config = dict(
    n_layer=11,
    d_model=512,
    n_experts=12,
    experts_per_token=1,
    d_expert=384,
    d_shared_expert=0,
    activation='swiglu',
    moe_layers=[1, 2, 3, 4, 5, 6, 7, 8, 9, 10],
    router_score='sigmoid',
    normalize_top_k=False,
    routed_scale=1.0,
    balance_loss=0.00219,
    balance_bias=False,
    router_logit_norm=2.0,
    scale_expert_input=True,
    init_std_router=0.00741,
    lr_router=0.000442,
    vocab_size=16384,
    norm='rmsnorm',
    norm_eps=1e-06,
    tie_embeddings=False,
    optimizer='soap_variant',
    lr=0.00245,
    beta1=0.95,
    beta2=0.95,
    grad_clip=0.5,
    batch_tokens=[65536, 131072, 262144],
    seq_len=1024,
    train_tokens=515900000,
    steps=7214,
    dataset='wikipedia_en',
)
Below are experts of layer 4 (counted from 0) of a mixture-of-experts language model. Rows are named router (the router's row for the expert), gate (a neuron's input weights, with its number), up (a neuron's input weights, with its number), down (a neuron's output weights, with its number) and show model dimensions 384-511. Each number is 128 + 24 x the weight over its row's rms, rounded and kept within 0 to 255.
Before each expert's rows: "mostly gets" lists some tokens that are sent to it at least half of the time; "gets" lists some tokens that make up at least twice as much of what it gets as of all text. This comes from a sample of Wikipedia text that the model never trained on. Tokens count by the router's weight.

# expert 8
mostly gets: ",", " and", "),", ", and", "s,", ", a"
gets: ",", " and", ", ", ", and", ", the", ";"
router [160  93 127 123 156 121  74  76 138 132 121 101 116 140  87 179 141 130 157  84 135 121 131  87 145 105 103 100 125 100 135 134 150  88 132 141 109 127 113 141 170 147 147  97 113 146 124 104  92 172 142 105 142 113 131 132 118  81 122 120 117 146 102 126 131 127 137 144 131 120 137 118 137 164 145 134  80  68 169 151 110 131 108 149 153 136 130  88  94 110 142 152 123 143 135 118 105 128 145 131 126 118 131 117 115 154 104 151 138 146 124 125 115 115 124 163 119 162 111 138 121 163 171 158 115  99 136 133]
gate4 [154 131  88 188 142 135 122 168 166  96 166 104 114 158 148 121 114 171 175 152 136 147 161 134 154 139 106 134 143 101 129 107 121  91 155 124 155  89 166 108 139 145 126 174 126 148 119 110 111 142 132 129 120  92 142 131 102  99 149 109 139 159 103 141  86 113 136  99 153 133 153 130 109 120 132 128 119 124 127  82 128  98  91 158 154 100 113 130 143 117 104  91 174  95 120 136 146  95 159  88 112 119 106 113  87 136 114 103 107 106  89 132 114  87 150  88 159 160  97 142 186 151 108 140 139 135 150 168]
up4 [ 75 135 147 108  76  89 114 117 102 157  83 116 130 110 113 111 148 121 127 115 159  87 140 158  95 139 170 108 115 146 149 124 118 125 131 117  87 187  96 115 158 121 125 132  99 102 110 138 136 135 128 137 167 160 145 126 147 118 150 156 102 118 119 115 126 135 120 149 131 118 108 132 126 141 115 142 112 101 126 154 110 136 123  90 117 105 142 128 115 111 115 141 107 150 135 136 150 160 146  99 130 179 113 158 156  83 121 117 147 125 159 164 105 162 143 108 130 125 117 139  68 162 130 126 140 119 118 107]
down4 [141 149 101 144 134 101 159 150  96 105 149  87 156 113 137 149 145 184 167 169 153 142 139 124 107 145 124 138 128 140 111 144 153 156 148 126 105 136 151 127 132 155 158 133 134 147 134 134 107 185 147 129 129 137 131  98 162 166  89 102 164 142 185  86  93 115 132  86 166  86 145 135 149 106 127 152 177 172 122 107 135 128 163 135 104 151 131 129 140 107 132 124  99 148 143 107 131 109 126 127 143 119 110 130  83 115 159 111 106 142  82 156 121 101 173 108 154 121 125 152 157 113 154 114 153 108 139  93]

# expert 4
mostly gets: " | \"", " inter", " Mc", "- \"", ": \"", "andidate | Votes |"
gets: "\n\n", " In ", " \"", "ay", "In ", "ri"
router [148 104 118 100 117 121 167 171 135 138 125  94 132 134 117  98 136 131  80 114  77 126 139 103 141 122 120 181 107 161  89 127 113 148 106 121 148 133 141 100 148 108 114 154 114 101 126 120 115 136 163 111 138 174  99 167 117 164 108  92 122  94 101 104 127 131 117 149 161  93 156 152 148 119 121 114 108 174  60 117  99 155 120 120 109 183 156 141 178 169 152 128 147 178 114  91 129 128 122 122 117 157 146  93 169 112 138 106 143 102 108 129 144 155 125 143 123 170 151 158 111 139 121 122 138 112 121 147]
gate4 [102 145 112  76 102  95 133 114 126 105 143 117 106 121 136 147 124 135 148 137 112  95 123 157 166 133 147 162 110 132 100 131 134 187 150 111 155 134 133 149 150 120 164 149  81 123 174 133 122 164 115 168 128 126 120  80 119 166 107  99 130 108 122  94 135 114 140 150 113 144 147 106  68  99 145 110 131 120 127 134 116  96 119  94 175 124 136 101 154 126 117 118 126 115 136 100 125 121 145 148 137 139 104 112 136 136 106 101 158 149 128 131 149 146 127 141 173 108  96 112 155 141  88 123 155 154 130  97]
up4 [104 120 114 104 153  85 114 140 130 138 119 139 120 126 121 116 103  98 123 138 125 100 139  88 120 106 158 148 138 118 116  98  77 144 153 134  97 129 108 134 122 130 141 155 119 150 113 152 105  80 161 114 183 146 118 134 140 204 131 162 105 108 113 104 108 156 126 152 144 140 126 162 135 108 108 156 129 110 134 120  94 103  94 154 104 126 132 160 141 123 140 125 114 109 130 123 150  58 128 119 117 139  91 139 122 133 132 122 121 169 137  95 163 158  87 139 140 122 148 132  92  93 105 142 117 116 119 111]
down4 [124 110 116  89 122 131 105 129  98 145 144 149 115 119  69 119 152 118 148 120 109 105 112 127 141 131 151 116 103 105 157  73 151 124 120 113 139  69 101 110 145 107  85 143 155 129  82 142 120 109 160 176 126 166  91 171 126 145 102 103 140 136 126 169 150 123 148 132 134 161 154  96 113 129 143 124 109 136  72 197 133 108 165 117  77 115 184 121 125 135 150  84 102 127 130 166 128 127  86 141  96 105 106 108 118 151 111 172 110 155 124 168 182  97 106 120 162 159 112 108 125 140 127 137  87 115 156 128]

# expert 10
mostly gets: "'s", ")", "s", "\"", "er", "a"
gets: ")", "s", "'s", "\"", "a", "er"
router [141 106 138 125 160 105  67 152 148 156 122 129 134 129 123 101 150 108 136 106 113 130 130 150 112 165 132 161 213 136 109 154 142 130 119 163  93 155  96 154 147 158 148  93 167 106 133 126 126 119 139 127 145 116 125 128 129  82 112 113 171 107 105 118 141 100 106 133 103 107 102 172 123  98 103 131 158 148 180 189 116 138 123 142  80 124 121  63 128 140 132 139 108 132 150 129 103 157 123 140 191 137 153 119 114 139 126 135 136 180 172 129 151 117 128 140 124 124  99 123 130 121 150 133 195 147  92 161]
gate4 [100 131 120 116 121  96 125 103 108 142 155 126 132 106 127 133 149 128 113 144 127 135 148 172 149 117 139 121  60 120 157 125 114 110 123 102 127 133 157 111 136 113 169 117 165 136 126 125 130  92 159 166  73 111 106 114 146 125 134 136 170 114  68 132 128 115 150 122 121 137 116 127 151 115 115 176 128 138 141 146 167 160 143 110 144 109 129 139  94  93 108 102 142  87 121 148 150 140 152 156 115 114 151 136 118 140 182 141 127 148 126 120  87 148 103 143 140 150 128 104 133 140 113 161 145 161 100  90]
up4 [159 126 136 178 113 129 108 144 160 148 171 135 105 158 130 142 154 119  97 146 131  91 149 145 164 106 101  76 127 137 123 152 130 140 148 108 141 124 133  85 153 155 115 113 112 138 146 116 147 120 129 133 107 125 120 155 178 104 124 169 167  94 123  78 190 103 140 169 150 130 108 104 106 145  99 143 128 140 131 103 155 110 141 116 161 107 109 107 156 142 118 144 151 130 120 139 125 132 110 113 116 173 187 168 119 108 154 155 170 192 140 136 129 159 142 116 138 123 127 141  97 120 125 107 120 106  94 105]
down4 [118 106 138 154 165 136 148 160 152 151 123 144 164 132  74 164 139 135  97 120  87 122  89 142 112 121 127 152 155 134 149 119 128 109 124 165 155 103 118 195 143 116 133 109 120 151 110  82 118 136 102 145 142 151 130 194 154 138 131 114  82 126 113 175 125 133 116 112 104 145 150 118 138 156 116 142 117 100  97 120  99  90 142 148 126 162 155  88 118 130 147 132 114 138 110 138  92 156 141 130 146 143 138 123 160 106 134 115  78 140 156 108 163  92 138 137 162 118 151  74 104 137 174 150 175 160 138  77]

# expert 2
mostly gets: " | +", " Commission", " went", " de", "- Died: ", "900"
gets: "1", "3", " | ", "4", " |", "–"
router [159 102 111 117 129 107 157 135 150 124 129  97 135 145 103 112 141 111 119 107  57 131  99 122 132 140 147 154 116 166 115 148 137 127 120 153 143 147 125 116 184 118 122 123 143 102 132 141 113 146 166 102 145 138 128 149 121 121  97  93 112  99 105 106 136 112 112 170 130  96 162 171 150 122 108 112 130 159  83 147  93 190 114 107  83 162 156 110 129 160 150 107 135 178 116 107 116 136 147 134 131 190 154 112 165 136 115 120 156 126 116 113 141 151 108 154 107 180 137 168 101 159 112 115 134  93 117 161]
gate4 [153 177 162 105 137 174  98  99 123 180 114 114 115 119 174 126 126 134 136  99 111 118 123 120 156 126  93 149 136  82 139 119  83 116 105 152 138 110 131 103 132 115 146 135 159 128  91 119 142 156  80 122 142 141  96 143  87 125 104 132 120 132 140  93 116 145 130 166 118 104 116 156 103 155 163 131 136  88 162 133 176 153  88 165 123 115 134 141 138  94 145 129 141 179 119 165 160 115 120 123 142 125 123 103  90  99 141 143 165 122 111 113 128 136  86 114 110 135 134 164 107 105 139 105 156 144 142 148]
up4 [126 135 129 120 137 165 147 139 111 115 155 116  97 131 170 111 133 106 166 138 125 148 132  90 160 126 136 136  91  96 169 127 106 116 148 121 144 157  91 149 122 140 108 108 143 141 142 138 158 129 130 101 104 176 126  93 106 108 147 150 119 107 104 107 132 134 137  97 126 109 175 123 106 111 132 148 120 133 128 124 147 107 125 150 135 124 132 126 174 124 146 123 117 115 126 114 141 104 129 129 100 169 141 118 108 118  96 118 125 115 109 151 179 161 177 120 139 158  99 137 131 102 118 158 129  98 159 134]
down4 [153 131  83 113 178 111 123  88 159 172 111 114 103 104  74 149 163 136 104 140 129 150  99 164 148 143 105 153 151 150 145 149 128 106 131 130 152  85 103 120  72 122 143 157 120 149 137 118 120 132 119 107 154 146  97 131 132 135 172 109 148 143 118 106 137 108 131 113 104 136  78 120 135 103 114 111 156 139 118 140 111 132 100 128 139 109 118 159 139 137  85 143 140 113 127 143 117 140 134 123 107 153 161 149 107  96 177 120 113 125  97 106 112 137  99 118  99 116 118 117 129 169 111 104 162 116 101 131]

# expert 11
mostly gets: "| ", "- ", "    ", "ally", "| Gold", " / "
gets: "\n", "| ", " | ", "-", "- ", " R"
router [140 110 102 127 145 123 161 156 160 148 124 103 139 147 127  92 119 124 117 104  80 124  90 135 128 129 179 171 119 153 106 135 138 104 116 118 130 142 125  93 141 116 116 121 107 109 139 129 114 143 183 100 134 148 143 139 131 139 127 105 113 110 105 122 138 117 103 142 158 105 148 164 153 151 100 116 125 167  86 147 110 133 123 122 105 183 149 117 103 152 140  84 130 182  89 113 122 134 134 121 147 183 137 106 149 172 112 101 143 110  97 140 136 133 121 132 121 163 147 183 103 146 126 103 137 110 117 171]
gate4 [150 142  95  96 118 119 130 127 123  99 116 126 123 111 117 123 118  70 130 132 147 134 117 136 128 164  80  98 128 118  89 147 177 118 153 150 127  65 117 106 124  96 138 143 156 114 121  80 182 132 101  99 112 135 130  90 118  84 129 156 132 106 162 149  88 149 104  81 140 107 117 114 147 133 151 141 171 127 120 129 152 122 152 139 151 120 122  84 158 120  70 137  97 108  73 148 124 160 138 119 140 134 197 127 123 124 103 123 104 162 138 125 152 134 126  83 124 133 163 107 134 139 151 113 155 138  92  86]
up4 [149  92 113 124 126 115 151 112  97 154 152 123 147  94 144 140 125  99 150  98 129 128 138 113  84 157 121 204 114 106 151 128 143 101 122  91 114 151 109 181  89 144 128 122 155  91 160 118 121 119 101 119  99 156 109 132 168 159 158 159 127 115 123 131 119  93 153 152 130 123 133 134 119 141 139 110 116 123 161 113 131 158 137 112 129 126 174  86 128 170 163 129 121  89 105 105 128  91 111 137  93 109 116 131 139 177 116 140 148 108 121  91 181 106 117  90 131 146 117  93 161 120 164 140 110 108 137 105]
down4 [130 126 134 116 132 145 124 155  90 136  96 162 131  89 111 156 141 155 123 129 152 121 131 111 169 133 137  99 146 142 116 175 129 111  77 160 124 127 132 154 109 132 136 100 119 172  89  99 128 125 118 116  89 116 163 129 104 142 180 150 140 126 134 114 119 114 120 113 106 134 145 151 128 116 147 159 137 147  98 147 110 130 107 136 115 158 134 101 115 123 105 138 155 132  72 104  76 138  95 135 164  82 113 141 125 145 142 140 113 126 154 115 101 175 120 118 151 140 160 151  96 106 126 135 117 164 111 112]

# expert 5
mostly gets: " guitar", " is not", " Green", " Clay", "| US", "| K"
gets: "6", "2", " | ", "7", "5", "9"
router [159 103 112 118 129 106 157 133 150 122 129  97 134 144 102 112 142 111 121 107  57 132  99 121 130 140 146 154 115 166 117 148 136 129 122 154 144 147 125 117 184 118 122 122 144 102 132 141 116 147 166 103 146 137 129 148 122 120  95  93 112  99 105 106 135 113 113 170 128  96 162 171 151 122 107 113 131 159  85 147  93 191 115 107  82 161 156 109 128 161 151 107 135 177 118 108 116 136 147 134 130 190 153 113 165 137 115 121 158 127 118 111 141 152 108 153 107 181 137 167 102 159 111 115 134  93 116 161]
gate4 [115 143 139 154 127 124 155 119 142 137 109 112 123 146 165 130  94 128 137 163 132 162 114  99 165 135 163 112  89 146 145 155 139 100 142 142 138 103 131 122  78 132 152 135 120 167 141 129 129  79 127  93 156 145 157  96 116 154 138  88 123 131 158 147 110 138 142 113 111 159 124 160 115 112 112 133 113 119 133 116  88 114 164 139 124 122 105  97 137 109 130 127  89 143 136 152 125 140 139 159 116 136 101 129 139  98 109 145 146 121 160 168 155 145  83 154 134 122 108 136 127 124  94 130 122  97  68 103]
up4 [109  93 169 137  75 130 134 152  95  72 101  98  83 123 137 104 163 144 160 106 145 142 113 147 101 103 125 108 142 120 118 109 159 146 138 119 167 109 123 130  97  94 124 111 109 148 135 180 121 150 137 167 130 150 118 145 112 165 149 162 140 128 126 129 164 130 107 111 169 103 132 153 132 141  63  84 129 152 116 163 124 107 147 127 111 131 164 161 157 119 107 128 165 139 112 137 109 178 131 141 151 145 117  95 150 112 124 137 105 156 137 120 131 133 133 191 113 115 130 155 105 146 139 141 137  97 104 122]
down4 [127 140 118 157 136 118 169 153 144 161 102 127 136 103 145 151 144 120 123  86  90 143 128 151  95 122 121 118 159 165 149 163 131 149 135 112 160 155 152 142 130 123 136 153  62 137 118 149 155 138 113 143 133 116 161 137 126 106 128 138 109 105 136 166 130 198 110 153 132  77  89 126 136 152 136 119 114 136 157 107 140 112 161  95  55 180 166  87 111  99 121  80 117  72 122 117 136 144 143 112 139  88 118 131  84 150 104 111 127 104 127 113 131 108 146  86 164 135 131 155  78 158 138 105 171 108  96 161]

# expert 6
mostly gets: " film", " inc", " sp", "- List", "th |", "="
gets: "0", " |", ":", "=", " film", "00"
router [160 102 111 117 129 107 156 134 150 123 128  97 135 144 102 111 142 111 119 106  58 131 100 122 131 140 147 155 116 167 116 147 137 128 121 152 144 147 125 116 184 117 123 123 143 101 132 142 115 147 166 102 146 136 129 148 121 123  96  93 113  99 105 106 135 112 114 170 129  95 161 172 151 121 108 113 130 159  83 146  93 189 114 107  83 162 155 110 129 161 151 107 136 178 116 109 116 136 146 134 132 190 153 112 165 137 116 120 156 126 116 112 141 152 108 153 108 181 137 168 102 159 112 115 134  93 117 161]
gate4 [ 93 170 141 133 107 144 137 100 130 144 135 114 130  93 178 144 211 144 102 130 134 146 146 137 126  63 121 155 122 128 122 139  93 115 116 158 171 156 126 170 108  91 132 153 116 163 126 132 107 121 111 126 134 100 129  76  99 147 118 203 115 143 105 129 118 155 147 102 109  99 146 126 137 121 127 134 149 145 108 119 100 141 132 129 106  77 143 143  94 118 114 163 124 150 171 137 152 134 117 155 118 121 174  86 157 148 109 186 132 133 141 150 173 137 132 125 115 135  78 119 111  97 148  96 111 152 154 158]
up4 [111 134 127 126 196 142  94 161 151 139 121 150 124 111 173 131 110 142 179 137 137 130  77 163 115 155 147 138 168 121 167 138 161 104 116 149 144  89 121 124 104 142 159 133 123 128 133 151 129 101 113 127 155 143 125 113 123 124 133 147 157 157 145 150 105 159 111 172 131 124 133  96 136 145 119  86 118 109 136 130  87 168 147 149 122 109 141 131 124 182 104 108 122 146 159 147 123  92 126 157 162 171 157 124 149 142 138 162 124 152 136  91 165 108 106 169 103  93 160 135 121 152 109  63 135  95 131 125]
down4 [137 158 169 110  66 115 125 109  89  88 126 168 148  89 141 175 114 155 158 115 105 148 115  93 127 130 112 105 152 108 126 156 144  73 107 119 144 127 109 141  88 110 164  94 129 121 177 128 112 116 145 108 132 111 134 131 124 124 128 142 154 126 117  66 133 186 130 113 104 117 138 120 148 147 140 147 155 106 113 183 119 102 130 133  89 142 156 114 138 119 175 136 122 136 129 161 145  96 166 148 111 126 170 123 108 160 149 111 127 128 149 117 149 127 123 152 129 115 117  81 140 131 128 147 126 115 173 144]

# expert 1
mostly gets: ".", ").", "s.", "\".", "a.", "es."
gets: ".", "==", "s.", ").", "\".", " =="
router [154 147 121 144  99 125 132  90  95  99 151 139 110 128 102 105 162 120 119 151 125 113 151 161 157 171  71 133 106 121 136 156 130 137 162 146 108 125 139 179 117 121 132 151 127 120 120 107 144 152 115 131 156 162 132 148 103  86  85 105 108  94 125 115 131 140 122 132  78 143 106 141 157 145 137 184 121  69 109  89  88 143 141 120 137 125 113 141 155 178 154 146 139 125 116 151 135  98 132 156 101 111 112 172 130 119 124 122 107  86 121  79 118 141 107 128 142 150 157 148 134 145 108 108  70 120 143  78]
gate4 [ 85 143 117 125 132 196 185 145  94 120 160 153 155 114 105 146 115 136 143  96 131 150 136 130 135 112 141 118 127 159 146 145 101 131 135 128 150 122 158 135 132 190 130 112 139  80 153 124 155 155 102 130  98 122 129 139 144 158 122 124 174 139 153 136 144 131 135  92 139 135 101 172 100 145 150 136 143 141 138 132 117  97  89  91 138 136 102 104 119  79 109 124 121 123 141 139 123 152 120  89  81  78 112 146 165 140 136  98 130 136  97 181 157 134 127 104 120 132 124 149 120 122 136  85 129 133 123 134]
up4 [164 148 127 173 126 127 129 106 150 116 115 164 168 148 136 119 152 147 115 135 161 108 171 140 109 142 108 110 130 172 119 125 122 109 101 135  90 162 144 116 165 134 133 143 106 135 111 113 124  96 144  77 149 117 113  97 111 108 114 115 138 151 146  97 131  98 104 150 107 107 192 142 116 163 144 137 150 153  96 136 110 116 124 146 126 149  82  99 113  86  77 108 117 133 115 149 152 122 128 120 134 115 165 140 123 143 133 118  98 148  95 131 192 115 116 118 148  91 113  95 135 108 127  99 125 136  88 107]
down4 [138 126 115 144 169 125  69  96 158 117 141  98 150 153 134 139 115 150 150 100 144 109 124 151 172 146 133 124 136 154 135 131 143 129 119  82 134 131 118  86 131 131 107 114 143 122 173 189 119 122 114 135  83  99 128  86 131 141 165  96 139  91 167 126 109 129 120 121 158  79  98 132 108 143 177 101 123 196 147 116 113 152 124 112 147 158  98 129 117 120 146 157 179 114 114 132 138 126 115 162 104 142 180 116 119 160 123 121  86 161 133 113 139 113 134 135 124 169 134 133 152 118 138 134 121  99 148 162]